config.yaml
router_bias: true
n_kv_head: 4
vocab_size: 32000
rope_base: 10000.0
rope_fraction: 0.25
init: "trunc"
init_std_qkv: 0.0299
lr: 0.00056
warmup_steps: 505
schedule: "wsd"
decay_fraction: 0.672
batch_tokens: 131072
seq_len: 256
train_tokens: 620400000
dataset: "wikipedia_en"
Below are experts of layer 2 (counted from 0) of a mixture-of-experts language model. Rows are named router (the router's row for the expert) and show model dimensions 0-255. Each number is 200 + 30 x the weight over its row's rms, rounded and kept within 0 to 999.
Before each expert's rows: a language model's description of what the expert responds to. This comes from a sample of Wikipedia text that the model never trained on.

# expert 12
It responds to: Infobox and list field labels like Coordinates and Height, plus past-tense ed endings, up/down, and small numbers in tables.
router,136,197,156,166,185,197,222,221,204,202,257,174,169,204,161,178,219,193,161,176,210,268,154,219,158,182,217,207,219,213,185,165,196,180,173,157,254,223,175,144,215,237,200,162,175,206,212,224,199,239,190,124,234,229,198,204,196,145,183,215,175,176,213,222,170,186,210,212,216,181,226,244,182,187,159,156,182,159,163,222,223,129,246,220,183,199,193,162,231,231,170,247,254,173,203,224,224,208,228,202,227,162,197,175,220,236,147,204,135,218,167,228,161,184,210,256,215,213,172,188,209,241,210,218,217,187,168,146,234,179,223,181,205,143,206,242,180,170,225,199,228,179,281,177,154,203,157,255,162,208,171,231,138,184,203,190,230,234,197,138,237,216,193,187,205,226,206,219,210,186,230,218,175,191,213,165,207,184,201,172,246,201,227,250,185,225,259,180,222,206,183,228,148,232,166,141,198,184,239,177,208,206,191,180,199,187,178,145,206,204,187,215,211,228,157,208,182,199,235,227,182,163,180,216,239,265,166,190,170,217,265,192,168,191,153,139,226,208,249,170,211,242,181,192,187,229,204,181,167,176,203,189,205,222,192,246

# expert 56
It responds to: Auxiliary verbs has, had, have, having, be, being before been or participles, such as having been, tried to get.
router,171,215,167,193,217,177,216,202,194,200,269,175,187,163,191,190,218,170,163,199,202,201,145,201,140,169,235,252,224,231,191,199,195,242,164,236,207,187,166,202,170,226,219,191,213,206,218,226,221,201,166,186,236,187,230,262,198,183,238,183,215,199,242,189,171,266,218,193,201,156,199,241,201,183,225,234,210,189,207,216,226,230,201,191,194,183,150,145,201,225,167,214,247,224,211,160,229,186,209,183,216,193,197,185,227,208,176,205,219,126,164,179,222,155,202,180,185,192,177,238,264,239,193,258,244,162,187,160,224,220,246,169,145,197,248,225,244,162,229,207,212,174,198,197,203,246,145,167,186,209,137,223,157,150,242,206,179,203,172,147,206,210,180,233,168,206,181,184,205,196,257,212,243,204,204,166,205,157,196,157,271,151,257,203,203,209,221,149,169,255,204,197,216,257,169,119,256,199,214,155,217,239,184,165,207,194,188,153,151,217,147,226,200,279,191,153,228,206,187,243,234,176,203,213,247,189,171,197,189,198,188,190,154,215,168,153,224,192,214,184,230,220,173,191,188,214,186,223,213,198,203,219,192,256,204,222

# expert 29
It responds to: Short capitalized words or name-initial pieces such as Go, No, Yes, Win, Need, often opening titles, names or places.
router,224,229,178,253,224,211,186,182,226,218,203,221,175,199,134,200,194,179,182,276,247,236,196,185,170,160,191,274,196,158,214,193,183,208,171,176,219,204,200,227,185,203,205,188,235,198,216,248,149,183,128,186,259,207,242,248,167,175,253,192,164,183,245,258,170,256,230,178,207,194,260,224,203,192,184,181,211,180,207,189,171,218,188,221,223,221,158,188,200,232,153,190,194,217,175,184,230,178,211,242,172,225,216,172,184,154,197,242,205,151,180,185,203,198,191,189,177,205,166,267,191,179,239,184,201,216,181,150,192,201,184,188,177,182,194,200,134,186,173,181,177,215,239,201,154,235,137,218,192,182,211,244,211,207,184,248,217,266,227,201,202,220,271,187,204,152,198,212,177,250,232,172,209,224,237,202,241,208,233,177,174,225,216,192,190,241,234,175,208,242,190,153,201,194,203,191,239,156,210,164,219,180,255,144,178,132,204,203,176,199,230,241,219,207,158,110,226,248,172,185,208,184,217,214,219,227,234,164,201,180,194,219,171,217,134,144,224,170,190,252,213,197,182,207,239,184,160,180,212,158,205,198,170,241,198,236

# expert 48
It responds to: Articles and possessive pronouns like a, his, her, their before nouns, plus colons, slashes, and table separator rows.
router,202,226,164,150,170,211,245,188,177,160,189,208,198,177,174,181,295,189,173,194,180,155,184,129,181,145,226,211,209,206,206,247,200,233,180,188,173,184,169,189,197,226,216,194,226,160,190,250,145,209,157,194,249,221,233,179,222,191,236,155,159,234,202,198,253,214,189,151,232,220,232,235,234,189,223,215,189,227,202,169,194,197,209,185,171,202,206,142,193,226,226,204,232,197,190,165,199,152,212,158,207,215,178,210,177,212,184,195,197,254,226,194,150,196,238,292,193,218,186,230,187,234,197,225,210,211,198,181,247,212,214,184,146,152,204,213,236,210,250,170,176,140,223,90,182,253,166,197,247,243,206,235,221,185,197,188,233,225,242,192,166,208,208,240,164,280,165,171,170,217,203,189,210,202,233,212,183,252,238,219,204,160,204,213,157,209,250,162,212,210,198,217,183,226,156,191,225,213,183,163,235,217,208,241,208,209,181,189,212,165,173,240,225,169,232,164,186,192,262,238,233,154,194,168,172,222,191,242,194,181,199,204,179,173,191,223,208,189,201,172,170,206,154,201,188,215,142,217,173,146,223,250,213,215,187,246

# expert 0
It responds to: Subject pronouns like it, they, It, plus digit chunks in years and figures such as 2002/03, 1946–1950, 908.
router,169,181,179,209,216,188,197,229,207,200,185,182,173,247,163,214,172,192,182,262,190,236,172,176,202,168,213,251,258,181,188,208,218,221,160,204,218,184,161,197,210,167,126,158,213,149,173,248,203,215,200,138,220,219,236,235,249,202,166,254,181,168,207,199,185,219,159,224,179,147,219,215,145,134,209,177,239,175,176,180,264,205,211,243,192,216,161,191,259,242,180,223,220,182,187,210,195,205,176,186,180,179,270,192,246,180,152,174,172,164,181,178,234,177,225,205,198,172,172,235,200,200,206,179,270,190,190,176,192,236,206,141,203,186,201,205,226,160,236,175,211,147,209,213,145,206,184,208,210,242,222,237,196,233,208,167,195,209,184,210,205,224,209,211,165,210,196,216,243,201,236,169,242,202,256,191,220,169,185,156,269,146,232,246,185,224,241,205,190,263,250,214,183,200,201,144,182,195,193,167,225,189,198,156,228,174,184,190,163,180,165,222,271,210,202,195,203,157,169,214,258,156,207,173,223,223,269,204,181,174,248,204,175,197,190,142,244,168,202,181,175,254,202,197,185,173,185,209,156,185,210,195,223,261,194,236

# expert 5
It responds to: The word According/according at a sentence start before "to", plus table cell pipes in sports rosters and assorted mid-sentence verbs like need, found.
router,134,218,202,217,215,176,211,199,249,192,165,193,159,200,183,208,258,209,202,192,227,189,154,211,198,197,180,242,219,176,182,226,192,251,178,186,224,193,174,221,122,181,167,195,176,187,212,250,176,182,200,161,224,220,252,232,184,186,213,195,230,183,262,219,190,250,187,170,239,209,222,212,172,161,146,264,213,199,152,120,224,224,199,255,163,177,166,153,223,213,157,221,248,159,169,140,207,199,234,206,171,255,164,169,242,214,191,183,168,196,120,226,177,180,209,175,235,181,168,215,238,190,210,227,238,194,157,153,193,211,238,183,238,196,210,244,183,181,227,187,250,183,204,206,164,175,121,209,202,222,169,227,198,201,201,258,225,233,238,230,196,216,212,190,160,208,203,194,241,211,180,171,157,190,216,242,209,195,251,159,210,194,195,203,186,214,230,183,154,265,147,190,190,203,166,127,195,207,189,207,208,200,228,171,180,235,186,194,239,184,172,236,201,241,233,149,199,200,183,221,189,173,236,192,186,214,253,224,174,229,213,217,164,157,183,139,221,150,207,236,200,201,214,181,209,223,192,213,158,212,245,203,253,251,171,220

# expert 55
It responds to: Punctuation closing a phrase or sentence, such as periods, commas and opening parentheses, plus some table pipes.
router,213,205,253,242,218,205,202,201,219,238,200,222,194,227,167,194,181,309,192,222,192,191,171,208,191,171,182,193,170,158,223,194,183,212,186,234,195,237,203,194,235,180,217,116,215,155,216,230,148,170,191,170,215,228,205,199,199,179,173,193,169,167,196,255,199,245,220,188,213,225,233,127,197,155,188,233,182,221,249,223,202,192,211,159,177,258,209,164,216,195,204,173,228,263,181,218,160,176,212,203,209,205,210,222,232,208,175,245,264,160,194,223,184,189,180,221,143,225,186,201,153,250,242,202,238,183,178,198,214,230,185,190,219,173,229,201,210,251,268,185,267,177,161,216,142,209,196,203,137,205,205,199,208,153,204,186,198,219,198,178,207,221,200,217,163,199,138,171,126,242,181,249,182,193,222,232,231,165,246,228,182,232,205,191,195,237,182,209,216,244,148,208,217,192,240,200,174,201,189,220,239,216,242,214,198,193,136,145,163,188,172,255,204,224,191,180,195,206,174,194,186,184,149,177,188,128,266,183,184,173,186,237,176,221,165,130,172,229,192,237,159,198,234,227,212,169,162,219,177,208,213,172,225,216,173,197

# expert 8
It responds to: First pieces of capitalized names, often one or two letters, such as St., L, T, Ky(aw), R(adwańska), in lists and tables.
router,241,206,220,215,207,190,220,221,210,170,218,218,158,186,151,265,195,175,198,214,226,221,187,219,191,156,179,233,213,149,163,170,189,236,156,184,236,202,222,228,229,217,200,205,200,200,223,248,188,160,143,205,232,247,204,192,171,205,270,190,155,169,248,220,205,218,256,170,240,222,263,172,262,185,236,178,219,216,241,199,193,163,169,205,218,210,199,190,189,227,209,172,206,208,174,165,190,161,194,223,211,209,201,193,189,179,188,218,185,206,215,207,183,184,191,172,148,171,245,288,173,227,223,216,199,238,159,187,184,210,177,243,184,185,214,159,147,186,164,173,172,177,202,243,196,243,172,247,190,149,237,255,234,155,208,205,214,229,230,191,197,209,247,223,194,243,219,179,185,232,184,233,209,183,221,232,232,196,255,173,184,225,226,135,187,239,222,124,209,224,192,197,281,199,144,167,182,182,191,197,270,205,193,159,209,141,236,216,209,177,183,212,200,202,151,108,194,232,159,176,183,188,208,184,218,236,188,175,185,224,188,232,180,192,125,156,190,196,207,237,169,147,215,200,204,166,170,207,190,177,221,192,165,210,168,254

# expert 50
It responds to: Numeric pieces in dates, ranges and scores after another number, such as -16, -20, 1–0, 25–20.
router,157,148,164,211,148,167,222,203,226,251,222,191,167,196,163,217,167,165,215,211,220,230,247,166,177,176,209,245,257,176,205,216,232,212,157,223,246,174,168,183,204,194,246,158,203,160,187,247,186,198,178,138,198,224,215,162,234,221,196,212,188,202,203,252,164,228,170,155,204,181,188,223,186,225,182,114,211,153,212,202,236,194,174,224,190,220,172,179,210,248,170,189,181,173,175,222,189,214,237,222,183,263,256,184,187,188,182,162,190,178,222,179,220,193,248,180,167,185,177,238,223,215,211,152,244,173,171,157,181,252,184,137,200,168,165,247,240,208,226,241,209,178,190,224,205,221,176,203,242,186,154,229,180,210,197,240,184,245,185,193,203,237,203,258,225,188,194,229,228,170,221,168,192,176,215,216,210,189,212,156,231,157,184,244,156,208,213,171,181,232,308,154,179,152,231,151,193,198,186,166,250,241,190,192,208,204,179,158,198,164,192,221,278,176,188,192,222,212,222,218,210,206,190,184,214,222,228,154,197,213,240,220,149,173,183,175,220,229,240,175,172,221,212,244,169,145,196,192,161,202,176,210,260,223,166,215

# expert 62
It responds to: Final letters and suffixes inside words and names, such as -er, -t, -man, -ler, -est, as in closet, Greatest.
router,194,171,154,191,199,187,187,234,201,218,208,118,202,202,154,259,160,202,195,230,179,179,186,202,175,178,199,219,244,192,226,214,240,191,185,219,238,222,142,218,224,207,189,169,225,189,173,222,177,218,151,173,223,210,270,218,217,260,187,181,176,182,212,213,198,224,216,216,235,210,233,238,200,157,172,201,226,192,172,188,216,222,163,218,202,231,158,147,213,178,197,214,230,241,198,169,186,235,200,185,149,203,223,212,195,217,156,237,205,217,234,172,214,190,180,195,225,182,209,218,177,237,275,201,239,198,219,192,234,215,176,169,189,183,147,241,180,213,195,182,246,133,186,202,195,210,202,178,244,205,222,280,174,211,191,200,203,205,196,205,156,237,233,255,193,207,221,186,217,182,213,183,237,206,191,266,154,182,253,112,260,183,202,249,175,205,192,159,204,231,183,163,192,189,258,191,228,169,208,138,204,194,178,210,192,169,144,194,220,121,164,231,202,229,209,214,173,170,260,241,164,170,174,182,222,248,218,159,205,229,211,219,165,126,137,122,142,221,170,222,213,176,190,227,195,195,203,212,200,192,184,194,238,229,164,231

# expert 41
It responds to: Small standalone numbers in table cells, dates and coordinates, such as 4, 12, 3.1%, often in album and music articles.
router,170,185,180,202,169,190,216,172,153,200,174,188,180,229,188,239,187,180,193,238,228,232,213,175,162,211,222,230,215,185,176,173,258,209,171,230,249,198,177,219,210,188,190,204,200,149,197,254,176,181,179,174,205,207,224,221,218,191,208,239,185,180,211,253,152,255,179,179,173,214,204,192,194,199,201,159,227,206,203,217,213,132,162,198,180,197,170,155,187,246,187,174,209,163,161,191,199,208,221,210,119,196,242,187,223,213,184,214,170,161,157,193,198,182,166,240,174,196,113,225,251,229,224,196,224,228,163,151,218,218,166,157,265,194,199,266,199,200,235,214,212,242,205,178,179,190,178,201,186,184,175,211,225,217,263,231,205,185,239,156,199,231,197,259,227,196,157,177,212,239,238,178,193,201,210,175,183,211,207,191,271,160,238,219,167,215,219,210,203,235,232,211,232,162,152,155,228,164,194,170,258,245,147,165,233,151,136,213,182,203,231,234,253,166,152,163,197,207,149,248,196,205,171,214,217,241,221,221,193,201,191,239,154,174,173,179,210,217,214,178,177,217,190,204,163,223,177,177,195,184,259,200,275,270,185,256

# expert 21
It responds to: Words of coming together before "with", such as acquainted, meets, relationship, along, together, associated, plus the pipe separators in vote and sports tables.
router,222,275,205,194,165,195,188,191,197,170,199,204,160,214,144,203,180,175,215,222,191,209,159,188,132,182,224,248,265,154,156,170,246,219,187,171,208,176,191,199,214,210,207,176,192,184,240,215,182,193,154,121,201,216,247,212,208,181,189,213,180,231,225,191,202,174,180,182,265,182,214,234,239,216,133,271,229,231,207,193,218,191,192,186,172,200,147,160,199,207,216,169,223,178,168,202,141,196,256,206,210,213,174,198,201,181,146,167,182,226,192,173,182,189,188,289,198,171,188,212,211,227,153,229,276,175,195,158,243,223,205,207,188,221,190,209,223,185,208,220,206,185,196,155,159,230,203,213,202,220,138,216,192,170,152,162,271,181,198,186,207,181,209,223,196,197,192,182,159,229,238,195,255,253,251,240,171,255,227,186,260,135,193,203,179,222,206,215,202,215,146,249,202,218,152,203,195,203,192,178,247,191,219,197,245,224,158,248,212,172,194,219,230,153,225,210,144,226,232,210,204,162,223,188,156,255,242,205,192,210,199,217,156,201,166,157,233,194,186,226,186,208,193,227,177,253,154,214,211,180,214,217,224,221,171,240

# expert 17
It responds to: Commas and table pipes in election results, plus Latin taxon endings like idae, ensis, and nouns such as Formation, Squadron, mission.
router,195,176,199,210,170,159,217,209,205,164,168,130,156,210,158,212,158,155,187,211,228,228,171,172,129,199,226,210,272,191,242,182,216,219,135,186,223,173,163,179,143,137,174,159,202,185,238,240,230,190,155,148,229,217,256,257,225,178,223,233,201,183,249,228,200,181,180,188,165,226,177,212,231,210,174,209,193,216,168,241,236,204,204,219,173,189,202,172,200,242,214,223,217,205,201,193,225,192,238,175,172,207,223,185,231,189,176,170,174,215,127,241,161,142,199,181,204,203,177,199,193,230,216,243,237,218,176,171,180,212,207,206,197,144,195,218,223,184,269,196,239,159,179,237,188,215,129,220,179,229,197,203,181,151,147,183,210,223,156,196,207,234,178,191,189,176,229,197,195,209,226,145,178,176,247,202,215,164,193,143,229,182,247,239,174,244,223,159,174,216,188,210,203,251,202,163,211,171,228,178,217,205,196,170,233,191,188,200,207,200,206,241,252,200,208,168,235,146,211,235,183,154,257,189,171,236,214,178,224,186,223,197,153,196,178,139,220,214,219,180,227,230,195,196,141,192,180,197,173,184,207,196,252,297,178,209

# expert 31
It responds to: Line breaks and == heading markers at paragraph or section starts, and paragraph-opening words like "A number of", Several, During.
router,186,178,200,168,221,167,207,223,214,204,242,218,191,208,147,206,204,224,170,194,192,234,148,206,152,200,122,222,190,149,126,229,206,216,201,187,213,247,193,189,230,178,185,152,183,156,206,230,162,206,182,189,218,183,204,218,276,162,256,213,161,189,212,225,245,197,291,173,219,235,239,168,167,203,208,229,207,168,227,168,242,186,150,203,158,206,185,188,222,226,197,198,172,220,193,223,201,212,211,208,209,286,216,189,223,176,204,193,171,197,164,227,216,184,218,212,188,193,150,223,224,245,194,255,227,168,191,227,189,234,191,178,190,185,217,171,156,171,241,219,230,149,186,189,169,195,169,208,158,167,184,208,156,158,181,226,182,201,236,162,273,217,212,206,173,195,201,178,191,199,209,195,189,228,242,179,228,179,204,188,220,128,215,202,202,205,213,191,177,200,172,201,258,167,236,183,244,197,182,199,230,203,177,200,203,188,180,229,256,184,167,233,145,240,171,176,241,165,190,138,277,194,219,281,170,203,135,231,203,246,189,211,158,156,167,173,223,188,249,210,186,186,185,199,225,216,206,186,139,133,226,225,179,233,180,236

# expert 58
It responds to: Lone space tokens in tables and track lists, and word-initial pieces like re in remission, reluctance, requiem, re-elected.
router,189,178,186,229,222,233,223,191,164,216,184,179,230,156,183,192,205,173,196,223,197,193,210,223,189,181,218,237,210,193,157,168,221,138,187,221,180,202,194,190,201,175,181,170,216,169,158,240,186,178,169,140,238,245,162,217,237,192,216,200,182,157,202,207,168,231,200,224,266,228,196,199,226,226,121,165,218,144,208,197,188,201,195,194,196,176,161,165,214,251,187,191,258,197,185,187,159,216,226,206,197,192,234,179,160,219,165,207,158,195,162,220,189,226,223,212,182,201,152,236,265,226,213,210,242,206,173,201,200,195,183,188,224,204,191,229,175,201,238,66,224,222,205,205,222,220,190,144,182,214,183,220,175,196,187,254,164,166,180,223,234,200,229,234,220,158,209,182,181,243,175,200,172,229,236,221,250,213,224,182,210,97,200,225,136,229,241,210,207,228,263,266,216,258,167,140,198,215,201,159,215,206,160,206,265,164,186,196,246,212,178,225,220,204,199,194,269,189,147,194,216,252,206,236,208,210,187,198,185,225,200,178,160,178,185,130,185,203,174,222,187,176,174,228,216,183,154,186,148,186,226,216,195,229,191,229

# expert 1
It responds to: Nationality and proper adjectives or nouns naming sport, country or institution, such as English, United States, French, police, Athletics.
router,192,216,179,179,194,209,248,233,188,207,287,207,216,233,157,218,249,220,195,208,197,215,172,140,189,216,241,220,251,166,233,195,219,232,153,172,240,206,180,198,237,207,179,171,204,151,203,216,176,192,144,127,238,257,228,264,212,175,220,205,211,180,219,253,203,214,197,181,225,184,192,227,188,161,193,239,197,182,147,207,250,161,229,229,142,216,154,172,222,252,165,194,258,156,201,207,211,234,194,202,149,160,234,166,222,219,178,205,180,192,190,228,182,163,220,215,213,190,150,226,233,220,212,195,188,177,166,168,207,184,236,192,214,171,163,209,196,224,207,180,189,172,227,207,138,231,165,242,196,210,220,209,185,199,189,161,255,213,180,163,225,222,215,228,182,184,188,214,227,192,223,175,203,194,234,220,206,177,201,183,259,193,249,233,159,171,219,185,196,209,212,215,208,227,179,193,179,219,203,188,244,205,186,167,233,157,195,167,202,192,182,232,264,217,200,105,235,207,203,270,164,133,205,190,231,236,175,201,222,148,224,184,147,200,203,141,237,175,250,168,184,236,179,201,149,209,185,166,217,170,146,191,235,265,166,227

# expert 11
It responds to: Proper-name words, especially King, Royal and first names or surnames like Louis, Henry, Williams, in lists, sports tables and band lineups.
router,197,196,161,156,167,153,232,232,161,247,208,165,182,281,165,237,162,207,199,210,171,250,160,140,148,189,195,252,220,195,209,207,203,223,163,164,228,214,199,189,204,231,170,168,224,189,182,219,190,201,168,126,240,193,234,221,181,164,217,214,172,191,247,218,150,278,154,182,274,181,211,253,215,178,169,170,203,168,175,170,229,230,229,221,171,185,182,191,185,200,186,248,235,203,191,223,193,178,210,149,217,192,191,188,187,225,177,191,166,190,150,177,204,166,197,185,227,146,136,216,238,220,202,229,217,210,152,168,181,186,228,194,222,162,199,240,280,192,262,167,239,167,222,198,138,208,159,250,185,207,179,230,180,202,185,187,212,205,195,172,226,210,208,214,169,212,220,222,212,218,214,162,200,236,211,210,185,156,224,181,230,177,212,212,185,196,289,206,219,230,187,190,202,248,182,173,231,205,217,204,226,246,186,165,190,180,176,142,176,197,210,237,264,260,212,149,215,176,227,210,198,177,238,193,236,193,268,180,208,236,220,170,194,165,170,172,228,201,197,177,209,200,188,204,196,195,191,211,172,216,157,206,212,274,146,225

# expert 23
It responds to: Mid-word pieces and raw byte pieces of non-Latin or accented script, plus words like loose, scale, upgrade in varied prose.
router,182,240,162,163,166,171,203,219,222,160,210,164,214,230,168,206,180,197,233,192,209,239,168,139,190,170,226,212,224,180,155,196,206,221,152,235,263,207,152,230,200,177,174,169,171,202,194,234,201,212,191,161,212,190,268,180,195,176,220,215,198,231,299,213,196,239,175,203,213,164,197,244,197,206,191,172,210,210,174,170,244,192,151,199,171,221,199,198,221,246,174,188,183,182,189,191,190,210,218,165,164,165,234,214,225,232,136,190,133,193,206,233,184,123,193,214,181,204,166,211,236,237,181,250,228,206,173,154,190,194,228,169,229,152,187,213,230,186,212,180,210,159,219,169,153,245,122,243,178,173,155,222,174,197,231,286,192,228,204,174,185,229,221,176,134,181,208,208,221,200,204,232,188,242,223,219,180,212,222,164,248,172,176,264,137,214,272,188,230,233,152,215,175,212,243,145,208,175,220,178,189,224,209,145,208,180,207,178,176,192,164,201,240,220,191,169,172,192,208,211,196,156,220,202,180,225,185,221,195,173,233,208,150,200,180,148,211,208,247,183,236,180,172,232,190,239,188,224,189,163,241,242,225,251,198,206

# expert 45
It responds to: Final suffix pieces completing words, such as -ery, -ive, -al, -able, -ment, -y, and the word age in birth-date brackets like (age 25).
router,184,167,154,150,202,189,232,222,192,235,189,166,192,207,189,203,203,176,202,215,196,189,240,218,194,212,206,237,264,214,172,213,203,214,180,210,207,193,151,178,214,229,214,139,170,163,176,260,192,215,187,195,205,221,281,184,197,188,140,178,206,156,198,253,190,202,218,200,203,196,188,270,177,192,182,194,222,174,195,176,195,240,162,212,184,258,161,143,258,212,162,212,239,250,193,212,211,188,216,179,209,237,194,196,182,211,182,201,200,260,190,235,225,156,186,190,233,156,191,194,182,216,241,212,233,163,195,197,201,222,213,173,203,150,176,218,161,189,200,211,236,168,213,180,175,231,177,180,223,197,189,256,201,244,253,209,213,212,209,206,176,237,256,232,204,182,229,208,203,169,175,173,220,238,202,218,129,178,222,157,214,179,177,257,179,260,215,205,144,201,170,218,232,177,228,189,225,187,134,195,221,212,246,186,222,148,119,255,212,160,224,299,250,195,167,226,188,212,220,223,172,167,173,181,210,215,211,211,171,170,211,223,205,164,96,159,150,175,207,185,231,159,230,243,173,223,179,172,189,197,202,194,232,203,167,247

# expert 39
It responds to: Single letters or short fragments inside words and names, often just after a capital, such as s|ymptom, Polytech|n|ique, T|ian|anmen, and v in v; t; e.
router,197,173,183,186,227,224,233,214,196,202,187,123,130,194,166,250,189,188,223,229,201,221,197,212,238,219,228,246,162,190,170,189,237,245,163,151,206,162,199,234,243,222,177,213,209,223,183,234,227,188,162,217,214,239,200,144,189,179,204,177,206,212,193,226,197,206,192,206,192,185,243,257,201,177,222,206,238,212,150,206,221,221,136,198,217,225,134,166,211,215,177,213,218,219,176,215,186,129,183,198,143,223,201,215,158,231,185,250,184,199,204,228,197,179,197,241,194,200,232,220,170,210,252,213,230,169,181,210,229,185,190,212,151,142,211,186,157,216,235,201,235,149,239,250,158,236,184,173,208,195,237,274,176,175,190,226,173,247,233,122,221,237,200,251,199,226,230,209,196,240,211,200,201,197,209,248,209,164,206,134,229,178,209,255,176,219,207,111,206,246,195,189,217,195,204,213,178,188,189,193,208,157,200,204,205,181,188,227,218,160,161,253,210,209,209,153,227,170,242,210,206,178,202,186,238,210,194,185,168,235,198,205,206,173,102,124,218,181,177,203,232,170,154,228,231,172,172,182,225,165,222,157,169,209,195,250

# expert 24
It responds to: Inner or final pieces of rare names and words (Kentropyx, Tubby), decimal digits in stat tables, and participles like listed, released.
router,188,205,131,178,221,227,195,252,214,192,188,170,187,151,201,169,212,196,210,194,162,261,251,203,207,189,248,259,251,190,216,237,189,211,168,257,212,245,171,194,181,211,137,193,225,175,179,226,192,165,180,195,227,193,231,208,218,169,178,213,190,210,203,245,179,226,177,192,226,191,236,226,158,158,186,161,218,122,227,212,202,228,221,228,131,202,187,191,228,225,190,214,204,192,181,237,208,260,222,189,186,174,219,194,230,185,175,215,168,222,185,203,195,164,221,208,213,190,178,240,184,226,194,195,214,154,125,136,212,205,217,185,222,189,239,220,225,174,234,237,225,116,245,222,132,230,140,221,156,255,169,234,169,181,207,185,205,189,194,266,185,187,217,202,199,165,224,247,168,194,155,168,220,211,230,243,212,221,228,174,259,125,247,239,132,232,234,147,191,223,194,176,220,176,232,145,212,201,182,178,171,229,222,157,208,225,179,185,213,153,169,235,224,200,186,182,231,160,196,222,178,172,215,185,239,209,177,229,200,197,225,181,180,189,165,138,215,224,236,169,219,238,181,218,166,166,185,197,148,174,211,187,213,225,207,209

# expert 3
It responds to: Adjectives of domain or quality after articles, such as social, political, personal, humorous, central, special, often before nouns like life or information.
router,190,209,199,218,205,218,209,228,234,156,201,174,205,200,151,246,184,170,177,229,228,165,177,208,180,166,262,249,223,171,225,207,195,180,193,238,228,215,182,160,213,183,163,177,158,132,234,242,174,185,184,120,224,222,218,191,179,174,206,203,204,183,196,212,207,189,183,183,221,212,201,202,201,194,220,193,218,199,199,188,252,207,223,179,145,197,184,175,241,269,163,270,235,148,255,180,193,193,191,209,188,204,199,212,205,206,198,222,176,247,193,197,155,168,244,213,218,182,179,224,222,236,231,236,218,163,174,190,193,208,210,144,203,159,176,263,209,226,211,263,205,208,222,188,231,193,127,196,211,170,171,227,180,200,221,238,225,225,235,223,224,236,242,229,167,213,221,152,226,186,240,194,197,199,255,160,197,189,244,195,210,196,239,264,195,214,195,179,178,127,174,240,134,219,174,134,218,163,175,162,192,197,194,168,170,157,187,225,256,230,193,233,205,161,211,168,202,204,230,214,196,97,196,211,186,252,265,214,165,210,200,216,153,143,191,154,215,216,168,194,180,197,216,226,194,231,172,221,162,161,160,206,243,253,209,208

# expert 26
It responds to: Opening syllables of capitalized names and terms, often non-English, such as Kart(ik), Bar, Mac, Win(nie), Tag(ar), Sus(quehanna).
router,239,229,233,227,224,246,219,192,199,200,222,241,147,193,148,241,212,200,216,255,229,177,194,208,179,130,161,232,192,162,244,149,203,177,140,167,238,187,196,225,229,198,225,200,241,174,209,251,168,162,184,169,267,241,216,220,187,199,297,194,143,214,263,208,203,231,213,195,217,158,254,180,242,163,209,181,233,232,206,190,135,181,158,217,241,219,189,216,177,248,185,174,175,211,139,181,194,222,201,202,206,206,164,181,180,189,187,212,206,216,222,200,204,175,212,226,181,184,194,245,186,227,227,187,212,190,145,179,172,212,216,200,166,206,246,174,165,181,198,206,172,201,245,215,155,235,159,240,215,136,221,260,191,175,186,230,185,227,212,206,228,234,227,190,203,219,203,135,203,240,195,228,179,203,230,206,177,210,201,186,172,246,183,143,198,233,183,185,217,229,180,229,199,167,164,186,190,197,226,221,222,152,220,136,209,140,216,194,205,197,215,214,179,214,166,112,214,238,156,185,217,202,227,157,226,252,217,189,169,222,218,237,183,176,136,116,193,156,184,243,185,173,190,212,212,174,197,240,203,208,218,186,204,207,202,234

# expert 9
It responds to: Nearly always the word "of" after nouns of part, place, office or quantity, as in part of, village of, Chairman of.
router,230,126,222,187,196,212,230,199,239,212,197,224,208,205,165,233,214,170,173,202,209,247,185,188,171,202,221,245,197,170,192,210,206,220,156,154,252,149,176,237,201,173,181,152,133,197,169,224,169,211,172,185,221,231,196,187,190,173,251,197,189,209,192,195,165,181,134,211,226,164,210,214,210,154,190,197,230,141,216,194,179,198,186,220,204,143,182,157,200,248,170,186,193,210,213,219,236,185,215,224,240,231,224,187,192,170,187,169,208,179,169,186,146,165,253,167,173,187,224,217,206,221,216,221,177,183,167,199,181,195,235,248,233,150,170,218,149,191,217,220,213,170,207,230,194,258,170,234,205,198,211,248,237,230,197,234,191,204,180,208,208,213,191,198,207,234,216,231,212,241,168,207,169,256,227,182,202,207,195,163,181,151,238,238,165,241,215,120,167,243,188,216,196,190,181,160,235,253,189,225,221,193,184,176,236,190,272,198,257,158,164,259,202,178,165,180,198,175,242,219,174,199,241,192,200,213,190,203,210,265,202,150,177,177,106,165,205,170,248,196,264,184,174,228,185,208,144,226,168,154,225,264,193,233,158,233

# expert 10
It responds to: Conjunctions joining list items or clauses, mostly and, also or, but, while, &, in lists, results and statistics.
router,190,214,150,170,205,219,207,233,193,211,154,165,200,186,146,241,197,201,185,178,201,218,204,206,188,196,194,265,227,184,219,197,213,203,188,176,212,208,173,177,197,160,91,154,226,198,229,263,244,215,185,187,215,220,178,201,156,149,234,217,224,208,219,211,194,239,167,171,234,179,198,250,197,194,227,236,205,185,154,169,253,167,208,244,201,225,160,148,243,237,185,210,220,111,210,210,211,180,177,185,198,198,169,256,203,215,143,151,221,192,200,195,198,174,228,175,238,157,174,226,197,198,203,218,228,219,160,187,213,233,250,236,202,192,147,205,190,202,241,233,216,208,217,200,175,236,142,167,194,221,236,221,172,160,207,210,183,171,184,183,228,240,207,247,194,167,185,228,243,205,189,205,227,193,248,163,256,151,170,152,206,171,215,228,114,246,232,154,206,235,191,185,176,204,191,145,194,212,190,175,187,225,178,181,220,181,190,192,199,164,214,195,223,209,177,157,213,200,212,214,199,171,201,203,199,248,174,211,192,209,222,249,152,161,147,216,214,213,198,163,173,241,137,166,188,245,229,190,155,193,196,224,307,230,186,241

# expert 60
It responds to: Given names beginning a person's name, like John, David, Charles, Matteo, often in rosters, cast lists, and tables.
router,206,236,192,182,177,202,231,214,175,221,184,223,184,239,150,207,171,202,274,223,213,190,150,190,197,195,203,221,213,146,214,187,185,252,196,178,199,221,183,188,199,214,166,182,238,216,240,230,196,182,144,147,207,268,180,189,237,265,209,234,193,235,248,190,225,240,214,148,222,183,215,205,184,197,198,154,203,90,169,162,226,200,200,201,194,224,169,194,181,230,201,193,231,189,187,200,214,202,217,231,175,262,168,215,194,220,172,156,190,184,183,190,191,182,254,181,220,155,158,228,208,240,214,227,250,189,137,145,198,192,216,204,254,182,175,230,233,193,286,182,252,154,253,213,160,208,119,173,205,247,187,218,242,196,197,177,254,254,159,224,160,199,183,218,204,204,208,195,227,194,219,233,178,214,228,211,191,226,217,178,233,181,198,201,154,234,175,180,205,238,247,165,226,246,183,162,212,188,192,242,213,248,197,175,185,183,193,180,211,215,178,248,182,204,171,142,239,209,187,201,228,165,184,215,187,235,213,149,193,203,202,196,180,134,153,147,224,183,191,151,190,174,201,208,174,167,201,200,138,198,144,195,234,179,228,226